config = dict(
    num_hidden_layers=13,
    hidden_size=128,
    n_experts=32,
    experts_per_token=2,
    d_expert=128,
    d_shared_expert=0,
    hidden_act='squared_relu',
    moe_layers=[1, 2, 3, 4, 5, 6, 7, 8, 9, 10, 11, 12],
    n_empty_slots=16,
    router_score='softmax',
    normalize_top_k=False,
    routed_scale=7.68,
    balance_loss=0.0023,
    balance_bias=True,
    init_std_router=0.0106,
    lr_router=0.000422,
    num_attention_heads=4,
    num_key_value_heads=4,
    head_dim=32,
    vocab_size=2048,
    norm='rmsnorm',
    norm_place='pre',
    norm_eps=1e-06,
    positions='rope',
    rope_theta=10000.0,
    rope_fraction=0.25,
    qk_norm=True,
    attn_scale=0.342,
    tie_word_embeddings=False,
    parallel_block=False,
    extras=['capped logits'],
    init='normal',
    init_std_qkv=0.0283,
    init_std_o=0.0,
    init_std_up=0.0283,
    init_std_down=0.0,
    optimizer='soap_variant',
    learning_rate=0.0044,
    beta1=0.95,
    beta2=0.95,
    weight_decay=0.09,
    lr_head=0.0111,
    warmup_steps=141,
    schedule='wsd',
    decay_fraction=0.531,
    decay_shape='sqrt',
    final_lr_fraction=0.0,
    batch_tokens=[32768, 65536, 98304],
    max_seq_len=512,
    doc_mask=False,
    train_tokens=307800000,
    max_steps=4873,
    dataset='wikipedia_en',
)
Below are experts of layer 5 (counted from 0) of a mixture-of-experts language model. Rows are named router (the router's row for the expert), down (a neuron's output weights, with its number) and show model dimensions 0-127. Each number is 128 + 24 x the weight over its row's rms, rounded and kept within 0 to 255. Numbers have three digits each.
Before each expert's rows: "comes before" lists some tokens at least twice as common just after its tokens as in all text. This comes from a sample of Wikipedia text that the model never trained on. Tokens count by the router's weight.

# expert 26
comes before: "0", "1", "2", " |", "9", "8"
router:086117100126137105105068155170116134163095139151142098140122109138148143151116082108131104124124142123153142136096141150101118114083116133099107126122136153183100114168141076125178093142161117118086128133115117136156144161145129127142128140128104090142153112067129133129137124131139111124136102124105086150096144126116122107124107158085132182079122115112116113134100181100165129133131
down4:135127141105132145169139064148103134139136096126111140162152088110124137095097118095121164084118095154080104149105142123158157150153137157112168184100175145115136113110127112129124108090147109130143102120150115174118104149112151106124128135118131140119109138088113130101131111168114147128164135145129141121150113114134086141113160120175136157158147126123176147127160118146073129154086
down5:135111135146135113129134162119178140148112117111105128110158128136180138185146125130160083126114173092145078103171141102145122101086141117105123095137099147171157177125154126148099117135139175125130123136122133099157115119103123108144133139105138147118127150147102119152102127122138097128111147146104105081158155104084161181080117170124112112128157112157103134087114117102121125136113
down6:134121161158105145142155108127120151091077143166096108118132080128131128168129137140117059103149120112150133159150124103100130141107152133139122138128117151116122149152131129148122143131163136126081107174118111136104144103134122106149155181113167129150119143154124106136133129108170117170131134156112103129077091104128109164076131142103119097115108115176086156136107144090154111090098
down7:097119131132112085162140140141129104165131140124119139104097176128113147113134133121167079117102121127116110091120086135086120114167092165151136087112139115090099116143146143145141090133168110098164125134097115179138138103176152128127126181181119164135097147099073123139136141099160123123116145121147106101135162099156114104147112089140175111126095122146115152125126138134140125125139
down8:104096176095097166126082116145099134126130114147114143088094136127131094146091127133126141087129137187126138123140122087117095175153098132135124133126100161154195146158124127137147134111148154138124156113088164107146137093138127169124121134136164091125130120120102168142101153100147120111105094149129153086121134086159099131109158145093121131133151129098099148116110130090115132148161
down9:150130125139097113182118108148157167181123111125148124125124135083087078117077126160135145170095123110172115127134104148127124127134128139115130140115082121133081093139115114154168110165067141115125168090128097117104069109139166118143090136132122118104138114117119165106135151124133078095157150116124147118093115159141152104130118112134157152116111119119130138156123156112139160122109
down10:086112151129102125096163140124098149156148137151124110169134090152092124124113134096159127103168134140160157123142143119087175099118137146134104194118090211154084128081130120081139118154116120135143147144118118147145120126164123146115131128134067115167106106114132139128142099155138152093145134138104125122117139116125103094133122121162150159117116157131114089155154131138140164120130
down11:102120149165136105128172123137113073141143138132133115166146127153110127122125103111128082089127118116134105137109118152137145124090143137143145098072100142159133142164103122134110126144140138122152162125129106122099132129098095145086160159143153115190118091130162144106160133138160138097115162078156132097104191151102127149124092086133113135074162153163098120105119136130135118137144

# expert 10
comes before: "1", "2", "|", "born", "S", "C"
router:136116106140146130083153145121129137135107129163185087109111152130091173132135148119134130121141115126100110194116130110134116126126113078121136124124133128110140130098110146112123137157173148148105116131068156141151128140111158156147139136155100097086116138142111132133080152097092119124128104133161185186143110170133056132091110135129118099144151164153136115137142156129118103131146
down4:171124129134119131153111160160154089137142135098115157148115077117163139108075123114089138123095122133156147137139168145107163125091183148199092119103125082136185163112090118141133113118090112109105125122124117104122085168131110109156139156123110145133162134146097106121115108166117154139115132127131095119103102130107142131130087109126128121098091081144140138131106123154127127119142
down5:168131165156142136104115179155115093111089110126106165101103137134083120112143139142179127089118139185151123122114162107136182122180139135145126135124153150090191119102133141108112114140147122124138110109151147103113164083099157128126121188118124130153090153129120122109124123172119132071130147133137127142120123156140142095132146168144125126134157140148118147102102162135145143158132
down6:143132065128109100128130133132150131116084125098145102090145077113149133147150121122124138118093121128112095116157138089099118116115133155161111173113218154114146144097111128127102137147159148145145143085146131096175113074112145127122145134109074110138173155127132128155116150153132130141114117093125133143108095134115158162114112125117092110102141128163157112149146115163115129131167
down7:165155144167117123160157118102097130147110149148170121127112116077121131183127088116126124122179096138102133152189137101122157142143118085108081126151143114135162126093106147143133124163160104136088080151156115107134137134133120132135140112125122118135138143147130143126162110153114140152146124147109101105124108116088147174168129069101104144128160101100168117115127086135119116137166
down8:122134138113183121187131125091112086117181135115111134147152114167145142093155150104097126169131146147088168119141146111110139097154123153141125146127185106124146094161153107097153052118151116151129143115142121144140173097139157122139152155168121131130111134086142137143118118124125156128104116122135117151160103149107116147107123159108119106141132106091151130109118111171101148142082
down9:152142146066164113134106113151116143142126171154123134171124115126116132141152079118103092158093174137117145100106119169097139146141115105111122130134128127116126153140123119118105147090112135130120110090093116122127079123125125113128117126155129138122132141106151139134159133122134134181161124110142124146123119116216167128055144105183129144127155125105160122098135098147105146112179
down10:154129137113117080120123113090116175162120111158087148162142155107116121101122123087103119149115116123137121158103116083120107112105106144132090105114134180112172120116147152083107170072112123118097117131125150114131136089136136142153122093135117144126111130132132108164111144182143128132134133173108164141120140093129170149167104110094168167125134125098176115133149161139104129165124
down11:134123186126095125153117148135107133103159120109100079114154119125148126118107145117115096105141173108139112099102157113150140103079136126137084154103113130119141123098103100098132159141117131164137165147084163112122142113137135168163153150094086095110124110120141140136134117140159143134093139193104079152136151100109145118159145089142106159088121150093139165122151095149111130138136

# expert 25
comes before: "|", "-", "\n", "==", "The", "==="
router:092100130113143122112085138097173132167185146136087112135106151121113092149129147092101121112119102130106124122097091103142137123140135142140142113112083151149165131117116134099185128134148142124156121135110097158145081120123161126166158123112162145154113111134124139150105152140126112072136137147153161122147117111104119124121114116137114115057057125120101116135166149174141156130139
down4:138149103120135139141110121153126135116124169161138107126145141085092155146137099116129092146067152142141134103164152127144143111116128143082110100097131124120110179067131130136137129072164143140143155128123147152156150134074180136115127112132138147170082159133158169128129144113145153150150157118107118123119120154167149119153115105108149112117160115126111117146135197100152096115123
down5:136120138099149104113130116116153153105126145106074123141131134126096126155109144127121096119110087121080152153174116139128127136125139133174127136125126118138163129105161106152105127157124148159087123085132109104109134073155123140105163158117117141078151097133138112143172155093148133127177125135120090135125065114146107128135118132114092120071135132150095160117184129153095121084114
down6:116126145144131126114109099089089137124107129121131111152084112152116155111105093118137088110174084162104084137161137129139131106142108132174117095119141150150142125097095105099092114133150159186127142118096133098138116107140084150104140081126127120080140134132084133124151115160069136117122090120102116103108143151116133146125124093140144081153151125097137126120104102144146092127177
down7:121143143154142108116110146087113148142133125139097112133119195144120132131125182099114134102126139140133137123060157081138125153103091146160123141115178157153140168145137128110171139096109172159132167092130120151160139099171110165154135141152130095141124126133129132076105113114143080105128173136138091128123132092150148096133159120154150135133153123096125118123126156157141101154121
down8:120120121136142115125135117169130125150138185146098104116090137126138077147140125125131126109082158128181157123112148114168161118114120135104110146130144132144138137131122116146145131115149117105150188137120179152138134096097120117167138095047167156106126103143143114136117185157156117132134188153149131113125137074107149145160145099164145117116139105130134126132141137104103118157092
down9:150161147162148111100090137149115135124123148141142111124133088084114134133135111128146078137085102144168103115137095143134108131153131185118105153125118139148156165137140112130116181132119101166141147133204137159148142109163119114154162085116110140162110117122113129166143093135145127118144135132162129168090130144115126162106090110131173135100162081164113136101147156131126147107137
down10:108141155135156100145152177113118099157126143150159171126139135121084153131152176118157141119071149122094114089105101114153112106113098093098121136148113122149134115096104136121111119187127152157160103111114178169147108126154120141119136113125130142119154142110142115106072110146120123119132139134142161108169107115128100189139147100136132160166149099122109146126158121125132140188107
down11:113082160162098164161128121143111114067105110129118119121183137153141124136103095114100141114117135159137109106161128133125158151081092163145141111143108097125150125151125098114112110134126098113163077123135125073133137181129112131156129072133127132150126121107125109114098121151123147094170138131131121127169148158109135154154113091126118127126149166111099142126151152120075069134122

# expert 20
comes before: " of", ",", ".", ":", " and", " in"
router:140141122108138107160129126157105202121099089142095129146114100102117148118163163151108144098137142104115131159087163117096106117128127077119157088116129127140080156096130167136093130138154114095150141117131138136126085104114123141097144107125165114151161127097152131119087137127132110127128097143160102132165170118112126135144138132160125100124147156075130135115103107116099094065148
down4:082111121102119137150119123097171100134131133147122133073105134095170178112143119117102138105091142099083139151127119148123164134115149156151128123114122140111108057140128094114110085148090108138117167086140154150148121138133114104120124116148154111134131120120125116131153139134119142135091115141106124136116110151121145104148097129119165173180131070114134131105148176069162131129168
down5:139110161091151122162109133162122104107111141124112106121112116097134147137141156127149112082133102127121110136119148110154092146110121094164142138093090078181110123112141124149113161153107106130109163098107167097144190179163084139162091136153137123115125130151088131105125107167122167106114114147130123153131110118130125136183135188129113093128112085150149138115141143113123152117129
down6:149127146111089092172100064120154112106077119111177172138098136134102124110144154151097139120169129174133139153136127097125096104135086195127147132148176142097104127149125133158137117134119135114109149121139156156110138143174135102122162103093094143126102108137146142157105175153167115143135133148098130146146131120116122148132114096130129127099140111122106118134125117070157143137106
down7:128111130109107131138099174169163149126151130101149141110168128134145180121160126124172127134153139135147140193092126090158135151123081130159104144146113080124082106100144139163117140076115121139121129098112155156108143143130118127120114132113152129164127120199135214130147088114107132138122139139138115142129135121141131127122149118124129125144091169153119105114155160137164116099135
down8:100094129146150154134133145099140151160159132149167109136167112114117137099115079130178154175120120124103161132116121114165085168093115157167117117128148142145191163141127130132131127109113159122171103157121114135128136143127115136141133110092150097130114169145142159151110125139130137088106171134129109076122126111136125128143098153165150064138134114157118140101120153102140176131092
down9:135146117142094135141125106131188107149087117136101077150136135114125126131094114161142165146112155117099109149150128153111148147116104140145095141078138076126131140101131171132114119138136148095088134052148093145120125110140087115141151114142193081118177154121169138134158133142136143153134132150081154099123146143123152160086115128124134095114140128155144160111147110130119124126128
down10:136146127075157077119139103133152134155155140104132160131166144111157120143107124132098141143093134089154110127059140126145137099132112093145172133096115123140142105089131143133121135160121108176127106110105140155148146080127136159165162079124136134146123163107132105129119143153146128169163133151127096154130141111121132145141152155056138140147107125087139110124149151126124179101098
down11:116159092112084100122119163098139171102153120159136132135103131098165121156127126091152108148150122190116054137125147158104138143135094114113128140132142148145135094116120158099137119118121130116175091132119149126142129076121115112115113107147116144152140164136124148066106115093155132157140116145153095147136128177084140156102122148129097136162145126147162107148094122148082126144130

# expert 18
comes before: "\n", " The", "-", " He", " In", " It"
router:149126157139177139159124105132130116152141071117121100127089130120126120148140156103184156136110128109145160120096135094151138141122105109096109151119113142089096080162121159159165164150173143098138124108064107099171128128105123100159109081148124104119123129150127129111180114148133153100122074138153121149149148113097123149156132100155113111146114099112148140101144119107125134107128
down4:130139113129100060126142123155153134164051102112098112140150128139132144157098110108078110121111144123183106110140145122145141105100171116142143133123174135109103101106138112119111127092132118130102152101139148132147142121124170109112122140101136138157133129088091104161155129166109148145124143164124139126159097104113088137131103135122103164129185167157132117164136154145129130170098
down5:123149140115165098110117115137142135148166193104116127151122115111156168107121128127143139100134144141156101110139137162088124145149106135103119136159109120142062125129111131095116145086105128115135200122132080136127106104190148138142145144121131134139120137113088162116149182121136110165137168105108141115170131103122146137139094136144137096102131129157127135173094091130093168127154
down6:143112112110144079137124093161117175106112133093164122176121108154124113150128131139090122142099150102125113121136132136171125085128121125108153126089114097156102141099118128116143167155137111111133154094109093123108137100115088132130134203118131114133161168107107098100129139140114135172178111128195132124162144116088135155137122158098117130108144118118118134117134148163127164178126
down7:136112120075131116100141165139128113121134149113132144161129136157124116145122114145102125098152117126145088128118125130121123145140192119113139113136128132099148125142159148092134129129144185117162128128073146189176100166100126128141087130140132135114074113131130084134075144105110088117135158148144124127145160132118114088175112156126178158139125177119118100142110093100131159164136
down8:159136169142127119139138115093130083159122148076111150153121159099123136148128170141149126128095109088155137110088110112179158129139157173107102171126167154106108085129107121130146128143133140104152128105131115137118147098122123139160146109122107171167113137133116156116141136151152136114165119117137141141165159068139119140132146122158098125141104093139156105082190124101126171136150
down9:086131164135116122110137107073161106104154151136140131140125165112100107139147138152133066105122113112111148107089150144123137116161128130160110149127123112080165143145132080102145155194103111176135111161135114144144146095137118142100133132142072120155133158150140138115134129104142119085117144139104103109128142107147184153133127086129102075152132123141147076129149110114146132146150
down10:142124150125123120127145123120111077178117141150129128156106100111152056135152175157135076127132203109137132081113095090108128161128127150161120154110165164107121133113098142159137164087112126127101112122146125151114163086087128146144110121119135121142117133139114117134126153132167150119125117115135154145139111136129119185160139153148117123091083123127146100136111114112138158131179
down11:130165122128146119106135118155140160133119129100165109118122145125098140117082125131198125154091082150147113125139152142128116156169141128108133148134137137139131128147162143143125088138135146153126120112101118121092115141137170052179112143161168148152131107143126097148125145081091163104177111089099135138086131124153117104120143124157126165172127160118125088137104105118107117113154

# expert 24
comes before: ",", ".", " of", ":", " and", "\n"
router:093159127131116152126164148139110120128176139132171113116128136107145132105120090097118083126113119136146124122121166124179124099073128096127122114116103165149141155137132097113144128148104143123125099143135194115156142111111145170143159111100168164133200108075148129173104109110136160099084128129143128095139107147106128140134161124144135086143137140098142154126095140100125118095129
down5:121123088126130160117099115134077094147137110137141133159099122152085138132107120130142128175122142130138124145084090152124137119128141163153125142133071115186125117135142136117143094081113108136147117129088140080141127135103132137140189130142120132104171119114147078116111134075154129086175121125124115144120150119148167104082083114146117114099130128141109141125111115157108170173107
down6:092142137153178157127108172127100146114126158128119127141096159097129147132173165107146111110102157083148095094124097154107149076097136115134105116089068146131140120105112133149112195137102118159114189127124136112138126135152127121157115125143120133079144149124150113132117121118140124106120148149106089117124116104153126160147134087090116106086144099141130143126144145129181099120139
down7:136122080109130134153169130128154108161119138128151113149128092102129136159110114132148127167136129137142147170157172135131146144120140078143139126099146151109142142144120139129138140125104189104135126096143169141128105130178084126124113119078077138122127145165177102122133090181126102115144165119086104103138106094106159174142116094123129119163125124149126110117106126092142124091082
down8:126091128121146126153164134140105130109110134139178116125130139158169157161093143138125138145133092103134112079134089122136154129106137130141089126182111144140125125096117105143131141094143118107114089120134147080143123171156141155117115124076139141093147125131144146122131132178131083091127150091093126151135104144114138187104088095094136139090111139169102089106168138096133122105105
down9:134099078151112087140149147121081100134102132117129074140131115151107131137189097161152112125138124154169092106134123091156123127100142152136113146153099154141097136128092113130108146142159145130129077111142180126151145149157133122142143109115101135100152113134138123145142150164122125170082157149149119156115139167098123152108122116069114146149115148165104167132152112133104122164158
down10:106139165110123148153116169155142113137123119120142200146130104148117089128113146114128069130126131102145138111139095117127106139109112123097147097126118161132158170118132145149134153115094138147154113100151116142122188133110106160128121176128133169194167123130172142120138123152163135088155136152155104100155163099074115149125120115117140093119168134165134098129112114117101135112125
down11:117155121125114105124103202168108125141140158078146139116162146168136094154146146140142130118149142120138145118108134125119061155169131150124162138159107119165112057113163115153111155110139129122141142149117133149162172121116128109145156154117112100188093116143109152124124147139128146127169125101137143125150108132145142112081159093108096103146135125125122140105132127159139103166091
down12:147154149098122150154094151148113117131127109144143134127164136189114129097128150129121117152108147078094136111135166140137081154094119174114152111132141085126109131158094137119087100154144100105108134133139144170129180126169109113132140120168139084156138108116133157186108122146124121109109121092130150068118117129137129133109155110154150099132103132110104126112089141115115195117132

# expert 23
comes before: "s", "ed", "ing", " of", ",", "er"
router:101123117158131166076148110146116139142168114124109138120142154138124137154115131126117131177142133117106121109169127114153145083096139126125139133109089122173122125100126057127130130166098101128136117098113125081143121149141139155149089079124112074136151150168135122108150102106101144133141126163062109111122149138094133123090116155150155183133133158143137102118097153141142151102103
down2:144102110116116120097106163106136123149118148106077122109140156149122116088143142153088133133125179150070129097108135112104087123078142162112081133136163148130113140136099152089135125123123162124158113121126112112132159085127125098116131136115131138136141109124154141093145138158119120127083136152147087158140140106068162125127116165124132127123143083141148117136108125046120125180124
down3:146105099137145131150129116124129131081127140098152119119163145134135118181126107090119125109131146109122141104148126129112190102129132163112153126125114141158118086079165109142142117132165137138184087069121107109132134126136133128127108125142120148125128185108114095138170076115134111117125104130133100057137135152135180122125115134109145095124117114095162073130176108113128140162131
down4:162101133093141153116109119119051123118124106107148167136137157125129116136133195153102159088125102133089135146140092147105122119127172172110119089134130128124098090131148178122130117171077135160110131166126110078128138134119094137114144099129120146121136135098135122112117128141147128143160130144112183137140091140145117133099146118104146124115082133100185109111134123123110155153162
down5:136109086091125182145164112123153157106142117123106123125090183163130106122145101133120130119129109145071136111126097106153110160149145162101111118134142105106076150123109124168156116124141125163115131125161083134120162109089103142144106116133113117133160107077139124093137160090126129090130130154136145128154129139100108154143141105140114140134144139151115158151131175187119079170122
down6:110120117183153128139116155127108114150118135141112135104098097142130121188152094133103096139105170073174142084121103104128109142125153139099147104157097138168158142142117095113099131088169162117144086106087127097127117138138121124138131138100145136098133133130135095116092139165143102112133168120116107173132154084105143128134134106144141124138191146125140148100144165125155093110115
down7:146131144120125162170145147169108099135109094123128155161163115094093158132155129097136089100133119116153106099156107123124205087068132121103139148115127115153089139148123119119134135121162112132097159107112150146114132127161130161106145154089122118123137121107122133138162120093138113100132154147063115117117152120145138096160151098096147129106139166170115101145140081118134107103145
down8:140114141110138126081128136099146106165144164154098167136150152162184127152147158107104131131161148145124130150138141126102099119114101138162128112170119115089101137129119179133132149150108155157168105149114125159132161099129115099119120126135181119093120137119130120083139137136125088157067153102169116153113142121127088140147131120066150111129104083140101112119102142162110144130153
down9:130117105131163171124093140124085133117135121148102160129095099150133116143123109157179113125103105145116117103115112098167110116164124125108179092063101170161117132138126162139122142128120132127142137131080122112100157158122135101122096123166145091134172136159119143124103124132059111101111128085098164062129095110138129110150141134107135125110121141112159111118124126113113172129109

# expert 5
comes before: " of", ",", ".", " to", " in", "ion"
router:128134093157101131123140125152149144139137118118142086128136143149096140128146118131107124143093134123089093160188107143115105150101131060116117143091113081142119145098123109139129096122171134092134127126147146107126112126112141135112189113143133093158184131158153114079156135145103155091129111149116101131174197133158135170091108135153147114136126143115089133113120114142118141099135
down4:144122117128103156168118166085192114132100099077112118106117124133133111115115127158106153078125082172078148104102131114127155123134156172166121165109151128110181151111123129118090094136074142118131104086137126124163127125144117123148133138099133080114128132115128118137123118136162146117125104149155185125113076107150155136119107146140125112110106086113127121142143141124159124108150
down5:125122159128131110110106171122145153156089141127141139170101146143123135099152154099158093123165149115118132095099191122120135148093145102144118103140139159151134131078136158110103113100088126137146122099101084146110154092128158146144150167141122132113174127143121121110155117105088125066128136129168100072128145105159116152136151125100113117128151093153163125136133144124169108095142
down6:162114122155164106158136130135155128158143094130121115127110128110157164117080125156123113108125122090116144133157132124119175130091123152167151170109128135139193162137163123133105102095137137116133105129138093130121155131132157181134161155095177122068114122102151139178086123121138126122115132141132123101127121129142104148151182111144140128097124139132110179089103159160114082132130
down7:137113146105135148156141200128112142131143135155131121127135137111151096176121107107137094118132174097105123126110090131084081061156125093129142153109123105140136124148143137165152096132107145125115112126110098137166135144130096136136116180116121116138118139118125106136106112120144083085133159073138160113126125132154157108154138081155120113146146128129098134133076117081117104079111
down8:132186132120104122142165130162134128126111136164124098147138103118113177140100123107091168110106140158144134135138133106142173127050157162117128181095132148080168149113148149118100105123130100115149063104180122083111145143119131113159102113124132144153131107136152134134148137123125110141136146105124096137100130169109142147124185125104153125139140130149122126092113101119110149127159
down9:172109162129114148123086150119129089112132140139097111130162146159142116120104139130136141107124108121143098173158088146130133108141137158145096160164145130124122147121128155101127160143137094117176098131160130183137129136115127088099138115172128126106114115091106123124108084138131182170117141161133128125149092137143141091089131112135147168111127187133147190120146127132109123179098
down10:098100151160147141097081151164129091108119135109131126101134145139150113144154129089115121121137129083130100106147092123123122136116168116119148119120154112139131151096112096142132104112163136140134116084137113131099130136138124090126095165149117123148141125138105068079113082120144126097170113120100147122127106136116208136137071122157108119094133132117133168191111119120160099124160
down11:144161117078126152119130139161121122102095158157104136102118119124061114127127125187166143109149109093153093115177092093097112171116156092113136147108094161090121143131130134142144075125121118133111149126136094138154099110160126163099121135106155125088143080154091111124132130133104133111128149174147126137111129126146146155140129107106129122122098156131068146110120142129128115170129

# expert 21
comes before: "\n", " ", " The", "|", " S", " In"
router:129118119135077133179098131131137118139133143140131119122079145136173130149129121114157129115120109110077145134116093145165108151151087121112131143131150152115159161100125072121140125118119165111127149131184156130168090109092116138148079107108173126143115151113109156139107089128124114066057110121117133107134121115124148086129107104138121104153166140091131144133102119084121129142124
down2:145125081102127051169130138095180102093100111156122139087141109106121141089135121138122127140129111129129105135139126121123152123150149102138140132084153109112169110146104115118140125131093148116092101137166130148138093151180150113109112181097146075108119135109125091123164115098097105138117127139093124132085093130125142108119115134136108113109123157125122128071122092108105178134110
down3:172127132087121109136161085149138122098083123137114104109098114112151139131139142108091151121175148120078070081201101129144143137168094122110072088129128132102105155091131090126107149111113131149153130116171135150146076131125098135153135136116089142128136146097151133119117121112138125139117134122147113162152182111078121141139136123122135114151132124139137151167141112139143125104127
down4:101154076149130114134149179140122139106118138144149133142115170125100128115146102148125087089165192117119160125129134122173100113137105133108139086129136128124114108125126108094088133121162121160112092123079101135136131112091145092137169139133104110143105127134157122154113103157149128118135136121097147148153087108174175139158109153119087132153168109164149129122144088093128118176132
down5:120082125123120118126136128098124167132100129121136113177092102115133137143057148115185112099122117145161143167129154150122127113135122118147110143114123133137119169134156121132096156118149100114094146106136140124143125106096121111161132132133138130103110148128099170144142094106122113127134123123123112159151117113088126108113063145229093099127129156141148102171131082146107093126126
down6:159158092111158131167114099102127117172144113147123126101119161097127108108119131099118129097105114115098134107117128125152153155114102144125116130126119101099128112128114140121135131154131114164139105148102082119105148114074136088118132088168137171118179154109136175142139122144122183100136107095097099092125117123138123115117138108085103103107187128130143115089146084152116105076097
down7:125133104152124129103146132116112156144096165119098112116157142145161099106132133144112122147106117114105183124108138121108163136145126125168091128137168124051095137161110119129109163154163130156088138133188128159142140100164138138156081156133127132124164106085137103112126165147157135143075140142114132116112120089145183131109152145125104145101160130127132119116107173118152143153114
down8:133116169116126129111153089128107156118128112152124153160173152096155094145121103123176125142137128169126125072148168127143119145107116144145082153138130083103130112152144104117156112171147110171113101139164140141138123124107104124135134098077156117128094159103130130163151101118170148144145182124085096117099160140162149152157106089116116122122132180149118121117118127167121126113130
down9:133085136125080084108100134129089137078119107116177119135154158097155129144120136134125136156107151147148111126118123095116176125124160089153159126077117112127123123135104108090131159104154102137104106100152096127151104106133117126161133090099121103135126142171122107137130093132107147102148134141167127151125124155175118131125151111161133169205121124160152130138088099140160136110116

# expert 15
comes before: "0", "9", "8", " |", "5", "7"
router:136121149152130132139131116146125108113111121198111144150115124177119105141093151120140132177137139196131130093153110155081116119111119140092135141123124108101139120109106097136111120107093144133119091114112117151120092145142167158112112151106147050137145160089117107155124145134119101121132132136131170135174105147165097164118108171122152112093074125124140155129149117110154144106125
down4:123153170095154118118128140154181136161148134110133118106117142128111118128153153149133108140119113120130122150101101122153119122104134170162109085122189124124116153158154141154140121116125107122113181160140111168117159120146065121112155130146126106130158111216144175106119126120138097129135170100137105117126119149120112084124152125119136125166135150106096111080145122149101150097089
down5:133151115151152113139118142119105154157079145147102148160125105121161165129123138124183128112091119121115112159139150149124137119078117117168093167102156174115135137119155145140135121095101119109126102095140081181167102115107143144167103093117145146144135155115113101131157108130172141125117134095103184140135134103152132124084137129119147148142177107091137118101156085122158142108116
down6:133176122134134136167183168130075092115123140185147152168122124103105090146098130132121120140158120131161118099151133113115102161175115110115131069149161088106136089150133162119118116113144102100099154153155131158123133102116079121139156170111122150134155124105138138105141134106110151123126135164100138156105106125110105137131133120103113156106126126139176111127101109105103184120116
down7:160166126145105174138156106138143099106125131151151149165155162109096169123092114151131106101110113129169117137126145080138155157154150151160114054082128143109143116152163124124114105126135124089168134087165164150135143087118127114138093132104106133145096165168127137141090139077134108130138128116093139163107122123125138132124159115075102122124154149105119149142126128127135115155136
down8:111127127151141102130106169101138127122109129113126130112128117109157151161108117101109143086137118146134120114164136095145101121160183146129119122129171129131144147147122110120113118118129122122133188098121118079120119116118106105169098143118153146131132106140104128117169117118095133087094120134128111124069168068076157098130147101087104174150204131150117109123132123084136098114123
down9:158109163101117108086127137109142128117127084126106112131121122124121078142146162084143102119122161090077108112103129143139127138137097112136107138132112120104110158070175130055140111135171089154128086108153154125140140081137108129115113102133142125087108134143144108090132119173138123134152127170116132095154142079122102113121124128091111125126135144151145105111177107117114122173127
down10:115125137142101112135112153145134105141122138093099135142142103159124104097159090141144121124141157114124133100122116100121127140099113115129104152097140126184190113173115136140174095061082166101127098134131124081164150119146124158092134134144094113092134152111104142133138135135146120107100114118100140135098099095144094095090135146113120103142132106156135138164162124096117149134063
down11:132122124143139152140119130154125116147122123116124191128133150134134092141100144152120152108110135086105114101086154141110122105134122134119165108145128134155197127086115142118150142146126151138146107088093142089167137142117112127168104099191155162176087153110135123110108133131160123141157171104098133117157139155135121114175126106103129055116158124120154139164150133145130136119162

# expert 22
comes before: " the", " a", " his", " an", " M", " their"
router:086107107125166100124096107111092111123166124115173169137128140099108122151126144117120105146132133165113164112120153123103143130167109164136119165119127118106105091112127153130137072110160146147150149135144156139210142122163104127144148150143150124124113145136153126154157175157150112122111164107122095130148170125165149158099115112165120108141117146140152106110178166119142148133167
down4:150188162129121147107155139137134126141135079143110107143114091153117128134155145120122134105133102119127123159129105095141133098104162104126150122147128165174170160124095116101126113148123128120125115122144102112116139159098108118166084117128140172111167095084079149135187123115072102112127134139119093139115132113090129109178112139166087158143108149126134128153112114158149112080128
down5:124083131169122096105134105129125050129113118121130092098134118144142147127124130137132095118114109137121131122143151160075132171116127157165137104142153143131177140189130057115083078136116140122147133128154128093097151156142118140089122162135142095086119126151124112136159138123160146103123087147131095144120102100165113097142155138147110111183122123134127160139122151113132120135137
down6:143120149103101172119138101121164115129124066140076173121131132107106136143168139116153148167146086102181139152146096131131122089078143057107102140128100112159138129100109108186113140128127110154103102125121111157102111139122159117142144129146084125128149130108124129126160171175115109121111108127133149126130115099149150142129140156116131099108120129177123119165120132113151114102095
down7:086120126162159146160119137082117113150100150135101101109164109115143129095108145140130132150143103075149134112093122150159132156125112118138154116079165101133118124120125119110124156119157113136128174093106131121157146128143103125116143101153115107142109134084123140161091146087106119137131125116152169089147110183173126118158149126107078073162099121139111136119166154096104138173136
down8:153108143104101158108115120150142131160075093139148138134093150102153145104160117114139151123107123088107138087129126126119137091096095113156089148107141138111110113101157131141101138110139133151203083107129125131131074151139099168150164123114130143157152139127158163116104118136108109092148116117114158092147145117098124133130149183149158122118152130135134084116144130106185149135163
down9:098154119098120127108129113144123151101125118143127150133185132098104150116136173130109120142139162101187149115154148144145142147161135139133120125092140166131109159135149157148131131090141127145135176111169099161107134084175168124160149163120129104183127132119122153137123104089152121133125192131124138088120168147151148134118071113155139141121117091146138121142103087137145095106118
down10:139124168111147127095122112119100141150113124120115120186116154146111110128092116128116152096143139117147157097116180101145106137116144193131136147124108160175129098117098161119148105172112130131162127112142113175108109150157087174109150151183154156133140133112144143139123126117134126126139177104107145105116153095117139121094131134101137136127166074126113093117195124139128110138166
down11:148137167184133189131121122120123102136191147136137138130166175111115127148122133144117105129109118127193126117121142143186135136149129154128131131126130113085133123089102130109129096143141117152140133137109137169125126119128123101132136132147098131159113120164146134099112116146186077151164109124084152133132132097175150089164154138112122099160103118131187110085146122119111146112139